Below are experts of layer 4 (counted from 0) of a mixture-of-experts language model. Rows are named router (the router's row for the expert), gate (a neuron's input weights, with its number), up (a neuron's input weights, with its number) and show model dimensions 128-255. Each number is 128 + 24 x the weight over its row's rms, rounded and kept within 0 to 255. Numbers have three digits each.
After each expert's rows: a language model's description of what the expert responds to; "comes after" lists some tokens at least twice as common just before its tokens as in all text. This comes from a sample of Wikipedia text that the model never trained on. Tokens count by the router's weight.

# expert 9
router:116077155130083138109102177107147136118135098118113145121134078123058139105146174100111153127122120189101096145158100097174122175079132135098134124097099128125114172131127153133138176118104103153114059135122105157122131142114141115128122122137112130150113139135155105083157117118158112117098100125138124100083122145113119107130141137131126165121140131098157129096124151137122125143140
gate0:170150155128131127151084145125121123113076139127120139176162131111140111121127113124101131152091171143157155078103086137186115131119117137154084122096104163118104136138125150105119159115128154121099093134106121145080129152149099098159132156175122154139116158148150145155107118089147175133145126147113115109111116127136110136126100128123089120107169142121125145120135155133108111140125
up0:134133110126119154127074130124108112127118154138130112133106133135113148122090121141181090110133163160158146150116086167146123123124153128139137172116128149153118141156145119153135098081096132121123109131125127127110130105138142130146134097145141143151093117148144151155160061066123114061101177129145164149126112109123114152130140104135131106124150147137165124168136142084123139122133
gate1:108109130168124090124143139146150165165120113109147113124192100119145118154114136148109074087090110140096128135146135147147113102114136117142142124171102103151134153131137086156140097126111118116092118146113106160132105110147126148138124155156124157112133114126141120085102110108139154157136133100121109121125121120105163146123148157168099097099144167110141130097095180133119117177132
up1:158139168109111139139131145116119112106117127155175148148076139153134141129150119169086152162084165101161109078123130083085110119091105148099177072114145150139151110100142150120159143140114136108109127173117151109137124116131174111118126118089102089108100115109151102117141104153097146117165119138104129093166128114128115084129132144153121135138135126148123142142127127107136122098085
gate2:100118143149117116122148103122139146117146121113104140115108138083210135127113138134100171128154148126141093144137122155161148111078109142149133117107114128133080127131135118127137126138153140178119111130187089092141118125167156125145135119156132156154104129175132136134131151121106117090148077116169161165064151097130119113124143154156131170106121127090134134082149134170116150117163
up2:144123133151122163139162095120135122159134126143101132147111096109130138103120118137131144071183143097122097116094102106110169111132123117120101108114149144099080128134106149113118128114138190086125092134178099128165111139127150127142153144170112138155100175151095098118110134107121103103170077145123137178099146078128132121129114131141124186108091150107146133120143106131167126085135
gate3:134145107131130174129116166146132151117124143149101147133135147105130159100120145103095136116152098157129162166149141116149126120127118144123123185139150085132128136154125095166110117157143138127128136126151122140139125136142122115113107142125090088107145118162099137147106144091116091119117131150125124135114125123146128123083134152157133144114126169168104074131134124138126157145162
up3:144132115154130103116146138137118138139127109165174120100111131146100128172152135149114142128110128106104121143127130110088160158119062153131084152100127164099097157140189171135139141121130157128125128094143150093117119116146098125113139144115119155128113118119188111088142117105142161105083135090111136123132086110138122133145129125102148103105124144149129132113184111096176115126139
gate4:094089116141087104149105133124211151145122118128116134090177092127087165146118106135084099144134139128126091099110091151123154171120108082139145125148145127184094148087132082128092106109139112140123153090117145148135125140103114180125099169108146113113141176127133168197112138118160124144114147143155151164123139147126116128142090134104149163154151133149144114118133107113105148167109
up4:165134121108125143090141178189103140094097143130143113142098143117096121119133134127129123142130131150126094143118153080158127103067086129162117104124128115168104085163129123145148123094094138120111105126124143141106159137114115136124128140121116111145115141158130126070172111116125154112150129124114102122116101127102144137108178073072110099106092102117118099116123147069109178145175
gate5:101121135184113133156138143130174110118149129162110139148135107131083118156108152135110112113136125119148108101116099142098116128092123116132128163168126111145124116087111112129111136141128146127105143113110136087140128143076160171155129140125122140139139125081127128139123115143158132133115127168141101151132137144098134173143169105160127123139129138168148124116117091132089162064112
up5:111147147165131103174154122135121068130143130118117137119118114141111141171092153148083133124194132125160123094106105139091101092136150142113124158125122119153128094137117151141143091129113143139072129148144143145149141131152160139128159098130123120130155124057158140070132103137158145161089113097128131162123149114129126116090137121115145143162138115147123121134090116079106209123129
gate6:153161135119090091153142125154146110124161134116158112153098126117159151155158126152108144147085144121130112104116105138087140103149101135108113121121090122103123140118166097094132113178130152120128163130117134141176155160166122124136174146171111145151139168116137110138124145142163148130106149120167149126140098140120188164123112128114134147156161112091182161146160135132154135148118
up6:095128129106106128103152109136132185102126130129149163051119170150119115140155160080124111130115118119102100136121133133170129112096119130145114093093098158079142134092140123109106120102135131147132127139102123112079143112163108157144070143123132121124135116155121112146141089105152138091129144126104128094146098112127141058129081139161172146109164118122123146108113113145120123139123
What it handles: Second fragments of proper nouns following a capital letter, often foreign or place names, e.g. V-ern-on, V-erm-ont, St, Arab, Garc-ía.
comes after: " P", " D", " L", " S", " V", " d"

# expert 2
router:152113121138145150112107131125113133097140160094134169147136121156105102128164142119185090131118173128116079099152122161127128155148153126162167093108132136149131133174132150116117078081105149153090083083146168129099134117151115107129101170099135154132112172114083135132173148134122137137087136113132101137127127133127113146121146148164102160120120157138153121136163160144094131149123
gate0:096126138116134136102092141144155105114160067146103149072135072111152115137128121128183152132124103135137101134161135128157155175113113087143120111133151146125107109149065103133141139115111111145125086168144174141100164152116098085123131127118172117106158078102135113113170100102142126120136129096152143111146138107126168131098214119128151124150099155130117151106144171119142153143153
up0:151130156163154116115114138092142138123122176133093122150167118146119137155125086133101123116139109127123102132150125120141125192179159143120118160162108139132132162158137120146147100165143141123108120127081157122125130137172132149169099134126099116113079099151158117168098141095122130145096111095132150124125156177152098150156076131121125111156110125124161087106125118125156132156142
gate1:124116144128098143138110140110165171168103164118102109121110085130145090120096112149137139144106187128118122118174147160154128147155058148125155160082124142119134138154125136088123152124142135082107108123150118152108140219143123124122134140131108107154156124131127075128127141105110144116149105123098130140128094129141141114136151107131148174149127135130122128121110120116173095137131
up1:107097152108131095142154104116118079165138088135150101099170162135099153096135104109111117139155080131185131156101099080146154100120154107133144136157137106111126153112120087134108168118109124166171124088135092126183130123149110178131100097123161144129088124119174118120131122181134109133160137152123125145146153091118169122094110088097127135115190113143114165113137109119081132148111
gate2:119155124110073130104134128157187143145138127119161102124138159080135120108102111152136161135130135172132137141123129109152074096180139137156134133144150143112141127116121186125124136100159113144163132155123127137108111162124107127117141130123111134119164136125152148089114127154089115130141134159112117138174095147102152121116156124086127156121047129122095097136152161111157119153097
up2:140132131124165123167081114113088108124112148128091131148122137137103168105139128108100113135121138100150141104179133148151124130074131109120086142115133118147107123144118136138138152158118163162100127103164096141156145126103144119119110095155140145113109162096147111149148120101159133071128121131132119103116122135130094121118147154158151134150170121105166178121106100148117109131140
gate3:174102162075105110161124113135130130134131120124124113124099127106106104160122127104133114111154156144107119146099120138102140119101157123163148125132132121160100120074103131158151162116129121125142128157114101139196117079152150101157138131174150110175126127110100114108138161115136085125143089121078117161160127135116103143118113148128128124106138111118114106129151138102100168161124
up3:170196153108124134150145127116116112100143086120123092133146119124082109138148113129135144159164117142142176137113134068098138105107135118127145127139153131149087148110128127158149156197123140091160172090102138120186117116136137170116112112133131114150124120161150119102149118145132109151114097124085111143181114104116111082109069106038097159112133111111124146151149128099065131109077
gate4:131141128123096154155149110157116140099133076066124115137179173128156138126112155155151142114184081115104072129104166126111094107117073104110098129128127117162111131086125119145169176163162158142145150118144097138140135094139115116148172124117077133134138094109102144125163129126151123137136120149113139094140116163134119127120123114131080116126150141153144139142087130130138144149125
up4:141116104122102121118115080157111145121140067100138099146186134146140136149114151138113131117121104102120120132059160133114096098115075105111134130155162131176089142119119093149132134163096180100152145144108128123145149086135097111166145167107102142118136098132138149134129099139159103157142110119133114065111120133128114101115135136132121081112141129118103134138119101148122115112122
gate5:115214120149118125081121124116102134134093128159142127117137138148101167135083108080105177093138174134148134121125132135138135128139168127164112142125103147126108158116141141108133140117105138091163111132160089134143136138147126121112102109167089164138128140092158106094134085088200100124107148135114122115142126130109116154118139099074107117121126164134139149136111113120136149128102
up5:121100116134101139165097090136100192126146140103140176146148123157118101163125133170133101144163119154154157146093113110080128124163082135156133095115123133124107138124142148158119127122107145119143130108147146183138141154126110094109078111110120132109136092135091119135064102115146118130101090134096148124155102133097141113167144144089074108150106137167089091134142100064142131150132
gate6:098124121121141119051126126140112116109116093124078114113097148121131095150083088134137128130138149161172174145149091099108124119109119085110142133134086140150132111121141102098159090138113119111145124124148188117099135117113125118153113127122088096072119151131111104162153176108163134143137114166131150144119122141139166085173096147196138143157099127088121149142135108150113146168129
up6:119148128132114151117155118152099124129104171147120145120126126157124104143139201138139120138096121099120127128118127141129121117148099115146150163136125130136143123131147098151098166089139145096118156145154164114156136127132076111110092151119062146084140155170115125137115111103114144165089159117145179074097129123142124102126152140121139143159121132147185087157155100149103118139125
What it handles: Individual digits of numbers, especially the first digit of years, track numbers, scores and table cells, such as 1968, 12., 19–25.
comes after: " ", "1", "0", "9", "–", "2"

# expert 13
router:130124134139120137127123122112102142133139121111125103150128143090085133136139151124111144174147184163127158118139122142111122124138157100127140135168138140132121111101097143150163088116119080110148135133138139101142125113052116117148146133112158164142145120112107176064132116160145108125133145077139068140106150113158113097123098149176081144126130148146114104133139154149163152101140
gate17:157138085146092151102079082109129112111144123102167119141138096121149131166128130104152164169127126142130100139105083108119168123137114145101130146167148154084143121156145132104141164134134114140115141144109100151093148109141133106114144077147098123134127109096122096078124152137117095090134092140172146120091102131100099097112104154150177144146113198150137126106084143140101116172134
up17:124121132116141134119076171120149157103133115086118180127115138136141106133123111125111113145134122160129130190112095119168142118185187158111108093122128098160152159124158099123117103142113113127116104109133101105144161117125114144134111150130159112107170137113160172143157103116146122146111127149114144091157091166164147199168125130132124121128146130124137180123154096156161128113164
gate18:171085155100121175146106135145137150138125082134133122146124142087128170109135159149125141142118125183110125088104135113127152128139187123135143138129113154120133091161122088146114151129127094114151116135156125079106115088164099100186097119146094108182119118099123126107147137133113179133129112132141150131135125137135148133133120111164131128152125126113123147097076157083120107112130
up18:170109089104168113131118105076133164138141119131143145098152131141121106139149135128119118142113099101148135127118143189147090146107141117110138142103171130149121144151125111091125145084073126106130098129130147114158128142114131146125138132153101119098095153129104142136125174121127128097101126123156143141088133098173128112078124135135137137112136130107143090149141137162131135145108
gate19:131105148136126108126134147131161144105132113148109143149151138141136166126133139130174112133134115135163113154161182093117137124149174163128150145134145118178108141142127076099123151120111122142146115144112075146096095142102150152082165132132164129114131112126128138145100162091165120116118172108104087155140098117130183121154110122112114121155089124072100160142146112129117118095110
up19:110111172143119138106117117136085101113134132096088100151103153124155124111099136133187077156151123147145115109117064142112169125106090183113147164067106125132134158122149157100123140116108101145119154140099087140119165163121152148179152140120114174141164079106112109126135122112115106141109091116118140094098126163094128127147153162163128156141097130137152188114120128127138145106184
gate20:115148089088175163127112136138163177149133077124105108128133141106102077127130096149104101129106151114118142150112117114139155096115148141145121127152095110157146123123105104093126100142087123196117133112114130115116136091115129136107141102175129159119122099135126110085105140154125146137121127129141127159097172119141151130116099137103121139129138147137104127096108114159110129072153
up20:109084103119094133110104090103142113133134106076099134121196171080084116145104154128144100147146071130120170144122121107108100104177138117170155125146115113186133136099137128097084126112105108148073107094112149150136121123164095128152096136105138162126101142090158117099127127124158098151110065143128105143138075104114111102125132112118131129112137131132136134134141131196131175129162
gate21:082139111138116150121136130129113151132149151131117147138141132089123107095148092123144144075078111109139108142126170126135107138124112143111142117140141123164139080102162117155159098174115137138158102126181142132165145102128131097103109119137126135127120127124133140161170134188110125111123137150109150126176127127135149110125170125105116136142184102134102126091096127127117117146139
up21:156112143127155094143100105139150139126114113119105170139110106139130131114137149123087176147145190127099110114168102143145201083125136139122126153126154147114131127119136071087137134110134137110070139158089093140106143133141090132151105119089109111150124083138134074107061173121146114159121130136165120093090136118128131134129127143120116161138113105159117149143173153138171150146143
gate22:145141172163121183149126116157118123122139153105154127106111076162104109139126121164110145144115118113182112080119107126149095122075154125119114194117087101132122086168117148152137099125130132153133129146135098074120148120144124080120117146151090137115171148169150105107116118129132118152121161130151108116103149091133125090139155115143170146081170107148158113116105095118122118155143
up22:122121060158099090137120150120159123110155139116104157145137134112126145149125147145075138142113180122142143127155155079156164137128122094150152102156171166154108121082156159122169127148096154111141102120155143123136095119112131120130061118126138116199130146130110081133126145134138116146147124137147148130128110131158141074124110119135134152156120112149134111162110095113110148105099
gate23:117144154087159109161133115120114164109111093146123140132131131154119130109108121155134120126138123130166126085125122133135143141138128136100116110176134122135115154125154177124125157041080099161134113093119149147107171154130102144109153154130165153102147107151135088155129121154115161085138148139128120106139097151155162119202162142132156120114155084118101122120114171116105119119105
up23:123156142139152131159122127069112157102114056114131120138099138137123169121093106163139154122136123157166120124105138139133117139139130128109099152156168090148164152104174138112093181078147139157114093104126167147110130113106091110119113144126128121071135119119155103170129120111147138130145118129141128095140091137159151149152136126140121135131133104127085114121129105135090113112122
What it handles: Function words the, a, an, was, is, has and were in running prose, e.g. The population density was.
comes after: " of", " in", " to", " is", ",", " as"

# expert 5
router:068125155122125118097114140192134150102134162105141118129127145178116168099116174158132170152141145110163125145121144075101127125139116151086130112128122107098106177126141145099147083108119138118116096091110177139135118128116127129145138103138134151133147186109117154149138147147134126118123091137146135067147108116162151129121126167132118104137054180125138157106110118135112127162107
gate0:067118140101111106153110090136151123152107127132069118153112119131129114149138111115113141120167150141133118104103100143095172146156152143129122123131093087149162122103147130174158098091114164110124118106143105133094147162084138134126149128141128111136094147147150140109121137130147160152117123154141134105103182125104144145121126102153080156135130147072131182114095131135120144130126
up0:175141087110153153108135133135118088116094113143158147111149133125151121126102161092145124127131127147122155096118116127119124154133080120143154145120150163130101159140133129085089157122189130170108155095160131124174139142149138055140123086093098089104146129101125143134139104160182110096141122150117162121121104153138073101156152156141094110151146115169171143146140103191118144135141
gate1:122108116092075159140111126119103154128101153145123148139153139144138126117093146084124167159147141131106120135110110102108161144146140103144122132141148106131182141128117130142160091154113154124069176166169100092151121178125141122126148145156135114139141126110124137093148146150133138068142197126121146082157165134119135118114126146131164094139115160114153111091136133096130128140121
up1:135136117091120134126095132133129092105137143122140101124166128102129131128134154127140102164154183141115161133122113102126149150153104118113083114103117079108178132132139153105153092148131153109109160147103103106116123147109129136107133109094110116169165126094157093096150158139152134113119125155116111090164104136124144158123151151117156110144099103075142141087125113104152159109117
gate2:137146093132118068102118090142102146158124146097116115166158136100137143129152104127050152095168114095130174118137077098086162117126142090130132120097126156132107114143097118119135129123130120167127167121129093140221123110130149132129135104122082126140158132150119075128099129128125125145136106160120161134141114095092132112134126097139140150129107139090147147128152120166141165128070
up2:093143128152103101104122135172109093138113126132156164125114113139124123155091125115122114102096112185181121113146156150164155155145137124128090157107130098126133119099135067141121098104101133089177110099153159122076117069135095132138129133139112130106135111100115133167114107152118135139160154139129135154097112118117159151148164116088104121157131096146143154125108124085104125106177
gate3:094141107127153118153124118138117125118067156161166110096107142163166149134124116127098121077105053109108106148107131148102140129151107135104117139144122151174170185145110126120119122149123167169138058132063130165131141130169137120124125110155136136136172098113140135134135140085159114123132150144152115133140130132103145171119133160146100116150154127110123127117104109130123189146145
up3:117085092145096144137119111141104155087113166166125113119101091182121126091102136160100133123110118169130127118114132181094141124144130123114112151121084123166145119112143144139127143133091107148150135122119136129113146120136152133156169147149114159132150096132144154103157145079176138145124132136119080118081140127129144132137159121158120121150117182079127121122134155141093117160135
gate4:112152101143114130126150148108102081127108139117139090164123116112146141135106101107111120163124091126121123115108123160163087126128118147114139163153105100104111131133171118106129095096147125138102132096124113088136110122125119123097119158126129125132116131128062160174122096164118086128147127134135172154130125144106109127126092101143122118101108101095118123137139132134169119157114
up4:127138159103123096149125145065137093178112147126158173185172126154147110145112096074100101160158133125154092100107138131124131100151158119121152159141120131118112120169149178103132078082129127146108142081118122100140148113128096156087098172135114143100134132114113144133082130111137144133135111128123175129118131111113095130132113120139125115099139140145142153108119143110123117123138
gate5:169131135115087101131122138156151141161150100169133094071131145123108122111133115127133112070137162126146120110130139141123125155143139096124123111120124105068113125114108118131123065123104122124136137154119085126124096111108133082134106159168133147133122142108137101125165164118122117100122095118091093138164146112112098098154131138134104118093184139142078076150073133129112110131114
up5:139120152119172161076146131123132107167141125186113132117149110123115159153151095122132111102119141156126137153142131108128159158150138124095112087141136156183119135098084096118124155116146114132130085112167177141082169135084162126148160154134099139107103127135149108114114149167121145123094103124115150136116127158096135134118146135102136149153100132071087139139144110101133102079110
gate6:151145099100123104107124149129163129127144135110130150158147133095139149147143130139110145138161116116086131147141110152154107103151130102121130124131158141138167136176133126178123137122118067117102107142139140134088151139084112137162140145131138150186101115099117165104132145149141134119152141160166128156136144126136146120110103088133127104095130110110155108106160149093124143141152
up6:143107120152133150140125130122114171107132127142133112091134135128103141134145126140080133151115142167132170130179101146139105159122098127117119081126113148177148140139154114123153141130121111111152128120141159113117139109120134150108093076186103078105111142176147116099135123136120099143157143140127154161144147169139108113110133126131098103176155143147119134170179129139146168117136
What it handles: Pieces of romanized Japanese, Chinese and Korean names (Yuk-imaru, Hong Kong), and dashes opening infobox lines such as - Running time.
comes after: "\n", ")\n", " Sh", " Y", " |\n", " J"

# expert 12
router:132160161195098090107154114137143143169095137145092154165115132113123124142090108122173120107111139143120142168153147130145147117110124131171138141108152078174117149120110150098140112100095116138112125097167125157101132114145094096135149173103158140132163104117135148134137139122149122123152103071116130128149145112125127109124113130184102122116111101123126163115125115070115120186121
gate0:160124152114190105130126140127128118132120121144152121160111152120122131140082116077152149119135103178180135100157119122130121150115123140142115141132125122165133112102079136141159131133138140107140121146126124112101155144161118157115101107152154092109116125111122123108081110132137160126112171114162133108170098089128129151114107140149127118084124104161152156107117144192144125082146
up0:143120116105109170108098165158117139160131072118113107152139097154151140156091147121151129148213088133122120107135130152129134111154107180165139126104103132166140145103165111140115159109166132101165098169097138144126116137132115126146119119180105118101148149132096101136143096124127152126129149138152113082166129160050114135128081148142136129118126116119110140099103098099168132096104
gate1:120110176103143127128112115148127105123131115145103137156137107130108112189157144168125072126120141136097124101106107102119159136142159133140095157166161098097154137121100137126135137162096176113152118124165150128146137119125139111091106138152126128166106111142119098147095139128131129153121103182148134096146175132132143098138141085098122122128118163167105166098120104143112095143115
up1:115115142135151097118120137119117124143156109141123116146114150121121115164140125195102144109105104151070124100140102145113146154142125141141135149123137140096108164123130120181128134165113133153140171179138116157097120102126151075121115119139138140106106110106110106148075151133125129183109130134083120124168105115088143127136125078071112147130140173142112099095172110130164118122168
gate2:136108146115133127149125135139118159098151084176103144121157158096112124095087158124146101133104080078106127137125100108138120136103115139118132116097101113115098140095141152124120129143099130130115057169085136115153137123141173101154152159106130123118136133154199146131121177171133126115121107129104143076114091112145118121124166125108161173138166112126102143139146129128133100152115
up2:123132119118113129128095133077122130096120113169124112174139149154108103149109122169137121119148128116114123128108069129150108149158142142128118150141126149113128076121127183133108149182070108139145147123159131154078159113156149146139135076129087131097122128145110129118137116148154078160140096107082132132131118176147173137140112117112145127147146087118154129088127168121107141146138
gate3:099130105093144154137140119136111138127138114134121147144121121167111150148113133089120143156135120076068131086166101117096107142182126147130120083138166161109124137102151080113126127142130120126107116142145162107143088110127109134170128139097152120130142101082138088146129145095103149102136141090144131108113142129131151129135134113072151161078102156129126093122140124130087115130117
up3:154125061115130124133112120126115121096113157120119110144101099163148135116139130204154141112146093132138105112160156114106132088142147180122092130149115105115151106102161102126141102113116116151126133096106103175115123098113126139120064123138123121119108151140091146163139117157117152156153146116116139157177169118142092153150152101107090140133142090081144165148132105174118149186094
gate4:086134144127172175163159128141154145142124107130096175146149155114143113135110135072077154126108131146152131113122054142145149113119147113121117077124113146131108143148118091125119144159128121156158160125096139091147143150131152145089096105123125130171124093141159126076106116150106125128144115093087160128115121120123161140115113134083128136136149147145105083108145136100128147127140
up4:136115101154091155094117144126130130132124132099187138106116137141151164123134145139127162088128121141110115129130151107116092113155158145136107081135158122107128154089104164108151114119123133108111155098164152167132151128137116169093115106113119162133131097141103149099141113107194109123131110121157159139119147132090095121140145113135120169088118087145135110130107055134103141172137
gate5:110136106136121141110168163136163159140113151130110139109139152090124132129112084122092112099112135122102094109105130095129122145154152158104098108112112113129088077142122134138089135147116095143117118146167146147131105133074103079117120120131129119133111157088134152091132086143111135165133115096160130158129092139138129075172084120139118087145124118106080122101132085117173099145089
up5:079157127130097135129122116133134101080100102129169106111132148169140111127152147149110126146114173152133110136116110118113087143088150124100155157168101111099107136129162156114130174172167127164162123076104138129112118147168113139074086107132128082109128120123175120143124124167083126139109176163133147184102167138113154141190155160128136167141126114149113110121140180140097130118134
gate6:095135147098162139138118138133128105093152139174134114112160122134100102097138136134122109131128133093077127129130136129147076144112126110128114098124122111114134139131163126115111116159105115138146116143098105111141139115157180099145114140117106118153136144167109119142120133113121103111108090122107094108122128143097147072166100145138153115150139130135183124131106149132112131108100
up6:114125115125123158122137123145117170110092156135096174153131118163135110131131084143130138122099132137139099160124084139146155116086104127173114148166103119127117125093067118131110172128132057110110125087152118129129102128107111171142141120164137109106137074123142137117121107097136108134152124165155122117121139130151104153143187112108096113155109117150108155097123107070105085096131
What it handles: Sports report and score-table tokens such as Total, points, football, yards and championship, plus numbers and pipes in results tables.
comes after: " |", ";", "–", "3", "4", "5"

# expert 7
router:144112142123119132124109137149109162074098121144150112135088130132135106141083146120102111089144093128115118105153100154107107164098110159165118136163131138115158196175153155139109125156143119142145135119118150138156116145064145091098083100123097133150136106167127143114127142136129118141134128107134105070130120137154130145119122151141082155136123132092126120127109140099171127132101
gate54:089115160097135117121159154087126084149141113135159114138120146151126184106168131120130110142148147124122137120102114140093165102084160115121135154139103101122106073108140093095148124145144099134110154111132136131154088168150133142112062081108118124125141122113119147102119122122108099091138095118122136133098102134160129087079170140098128090134119116136151136159134181119166180095090
up54:074153118163060157116140159129152112107161103164118101114153136115153159120118112145144127128144177107109150116098135119136105095099103109107149141129140118146156099137123118095140114131127163115108140099157118120161117122108084144142093124090113120142132147120146128120127127150163104131130103136134096120141158115179103112157141125145151082114150086180111124116146163133145143109157
gate55:161187148151084170152125152130119124116106119128082115109155147144117140176108117103125136073099120118120104086124103127079102092153125122146084139111131154124138135124140086095119113118067149124130117108118119093074126115127117115122109151097094105132093121147105137102128123102125177134129136126107110112137125167156111160083130142142122142137132154144141156091105105150092086161122
up55:158129131150129159154190095154084140140127132116086151130113176147120124142126143104139100127155136110120148137138191125100150143151121120141122135146123141147115132096129154144140107128127167096119133120152083108114149143178131144139167186121153113137119119168133150078144126114148089142129159147140137171131136091150124120095114118111142129107087140140153148149115106169076119137135
gate56:141125110103123101135170082134107157134165107096152147091140091114112119106176119085153148123095069111108152125101128129126171149067095128114112139095130119112138093164148143156132130128107138116117081138140172136112102118106146157107159128142069145143112132126103098114096146146112144141157149097130137128105103124134159092113133113107132136179154117129149136152111176092094129110144
up56:091126134123121116124153121168138115112115172151093114136119122113134144129163126148162143143117129165124127124089144128112146152145146149114160120119119145111152120130182124116107137118140143135118147123098118138108159191138103161130100150124160144152083135132111123151097119158116106084079103150131128106157118143126114126104118163085144144127169157110156110102088099121103139140111
gate57:145116150101111120122147098145128079168110117131140127120141093104126133125164176115102140135106095134128138132115099121128115152155145117115119118146118154138126163159115132161128132160096089113080085119103133124091085153127113150095097103136092129142123166173134117157139103135114114142110128085155136108101168135183139142139134147122103169109149136151120143140122135101109103133116
up57:102110087172120140108080090149115154107144123164135089120148083173141104111099090118128111152165129122152126149135167154125113122126088201099121152079148138117123092094156090092108133097167158149146144131122088153156155087131181141146178149146167112125143122115117147136136127122115113078136140111112143154136093157142169117125123130135136067119131094074083131113158112145121143134142
gate58:133108172174168133083086103133075110127159146145128147176137118097121121120152166182122116157172106086133120138124143144126096093144121136141099160148083135156135134109120092100173119112159116150103124098159178126130131162099121104134126159125110113153136150169170110112111123114124129095082152107144100146106154126114104149134121144107126113135180097120144133160113152135111135145110
up58:113143146119073109107144088116158124116155110153142173133119117120160163137149113114078153138153147142081113080107141133112145091140129125155041097137117138140104144160093134111117147116167148183126133157110137086108125160133104084099144098123110115125168151120159102105091100114153127124141088123058160162123119125159166145178177149103119128111111149122139094141126112115104141117153
gate59:110114138106102149103156119114120130126088138135150106161145151114156087112092100147145140135139098146095110097117139139101129139131104137112138167164137168193119127121200125157116167085132154188097093104124086106123092119167145096139167124082118147078112136153105149140158143140082135094135134117175069145157141130143110122170128132138164151148143102111148124145142135072162130127108
up59:155121169100133123142142102124125141109131131094120083103111110115082119187137096147114143128111104097121067104137120150121140136129102152176091102116129125089102123115120163114111071118121149098100137119101132147163148127132139141150128140118117093142155084140143073136139151126171169125121153159118090144112147172143111162088152121118162100108090144128127113080168147120088107073138
gate60:112140099110147118092100147101083162113121130165092152106141118129087099099142122139103116093114136125146133168139140114124105101096121173106152131127127152158099137081140153136109103130153155124160127159125122140156172136127115131104137148131186103151089126136085128128109133158136136108155078105131139137074135079117143159129158107104135118130096114111124152131157142150172097156110
up60:147161103146128164143148128127141115125146138156102135110166174138119146097150103155106169145154112122109168156050115099100120119133147123127082140130132160120165124102155137113098170132106165100091086162146095138124137129152063148094169086126162121126124120107111120057117123131126134116130132133123135112079152117128138168097125125106116118096106102121102150141143133179154117149112
What it handles: Spaces, en dashes, slashes and brackets placed right before digits, as in census in 2011, 1639–60, and empty table cells.
comes after: " |", "|", ",", " in", ":", ";"

# expert 15
router:091152157097145087098120133144116104131139122093074164170133134157106090101147130101160130118115104114071141130168130069150152068105117144088160138100116126132115196134162119155107099111143115108101126122148130161108121144122131123126128137082144143130127141110069133124126159150121125100095121092109107105127148124140106116115129163106140146094071102101163168125134140090097071128131
gate0:109148116112121131092132122184114117119114136146192127120084114147106135137103118120097122115120124129110134214148107121147132144156123168158121181145124102124140103149109113107141144173133127090122044117121105146126090152101168155148124117110088150138132122152108157110105101157151145147111124112182081122111106116121130115146147110163127128139132116187136141156112159135152161124180
up0:143151125135151158093123116099116149168136130125083140139129143127099106168135094113128145104112123094178130128180109137134122078150122104094114206144121154108095136129112143121106071131146120125143134139151199135138154116155118085145148118165154176091135142118125117104165163138107128128093131136134151175133122095070154128134119126115109113136157138135113075125144137116134141116109
gate1:127172121101166136157126126140127116169162079140156154132131150140121111158150128108139114159141109116099133157183137105086136104156153134137143094159134161121136113119145094126118121140157126116094125106120089099124129149093110113110125145110130110149104113152146095147141154123153088137129106131159100137122138154092137126110092075089194118125143198098146135165113130128112132128078
up1:137123147127139130122155143135195109115083144082159091152104113127123161078133135151147095097116145116137146106111116154128115131128174134124114116134111069152106126131093068092137150114124105123136160179156154134127119144160127135112123137099089147113137119092125103093122153137116116142144115117107120134155164099128106159116170135142131114113128126150082145111094148131112134113141
gate2:089157144123130161115152106133127135125107206123165149130117137135181114129115155145161110180098120113133120140132100124088172125120132069135102115120110150089160114134138107149138133145092150095097122117148140123186132134120129079138143144140143131098125144127121109125111126140125146155128100161119115141126145078096126136150135109153105095154089144121122103142127109106156105162160
up2:084108144117108161166103165144159164171118113123109144161147089136166117124112122115125072144126107123139140162128140165108146182141161120143133154129096144121136076149175156153138101087124125099126162128092104138089148154110106122141088129124167147122172165110163087078144129139105140139096131107141137165073090139108151105127111144127147121133146116116118109123161124141148140111128
gate3:070135109145150077140118134124114143125133146128124148129137119113102122103094083064159099156102103109125097087160125145140106126115125151124154107073145158063124175119122135098117123124124114102136150106149167133142146128126090131126101161096167103103152121113110163087133116115140167124131131151100153127125124135117135153118149133122120112103099114108118166134100146102116107122150
up3:117116111132119132146092154146094110171129139116105158133173134111162135108115127082145118152134099152159135173153169109174120136154106106099158148118127122156149115178130124093124132126153109054118100150143162153128134168155103106148131132131144097139143141129142160143154137126140110167121107092169102161111109133110102103112137113131127099098103105143157151114137103117099142128162
gate4:194129141116101168098139113181130149150089114136156138155119103089154121088132145094134151182125167103126137110142139066152093116093135159164125150072094183119167136129121138122124125097153117133137111140121095123112115138128065127108117118119140120108107100152110099142109137112136153138135124145119137126154142090128168126163102160143112134133136164113158130135165144141126111137047
up4:153086103164100148156131118164137161150113112176193130150099145152127146091120103112130141181114117153090137130118136147126160135128109150176096110134124178167117090114110100135152131123131136146122146150110092115078136165111146136154151130109145075127157084123127120118091201129127130130117136097123079116151117160138147146136139133155107130173121143100131107145137113115147133071103
gate5:064064096128158162146151118135134129113121132104114156060113142135089126099132152146155144079098101118152115099121164107085137137122077104174157104085121177148142144158117168086132094107101116123108089177145130135152130173130131164127103123138128098114130140093128164122122161123120134120142136081094160155138098133131127123120122127110124097143149109103115140146144115075131137123156
up5:135174115134106144130107107118139120158145164117156111113135150161144105122133140114098111154158076163112154139160079112142122127122183077092127106188084082109128129120116111164155168106128148109129150087116149174153144125139116109101140158125137171144120139174133142111101091114119140106098097169115092145119160143101134149165143121113123147119140157123115123152121143146142126083102
gate6:140092140095114112098081113101111126144132115101075136103099157112139154097118072138118147112118133118137132124126143146156114123142120104076124137134170094141141111139069123116117109134083141160159080140126132127117108131087115127132132125060111133103130074148149171093141130088127109133138158088109109093121133132182091109169104155147100151141123131121127141126152152116107133108125
up6:119167114129078135129088141128159114164162132115097126111117144143160115109108154141174071149131136143134171118170107124107146169123090155098127151115134130144124148098128145124106117118147111168095111113098165113102123162099140158132091080101141144121118107149163140141114114131122154135096123111121128150151132095144138126155105144073178098149095158159206124140137131133125115160140
What it handles: Short subword pieces right after a capital or initial letter, e.g. T-og-ether, Mad-onna, Som-ers-et, H-ors-es, and abbreviations like Mar, No.
comes after: " T", " M", " N", " t", " K", " R"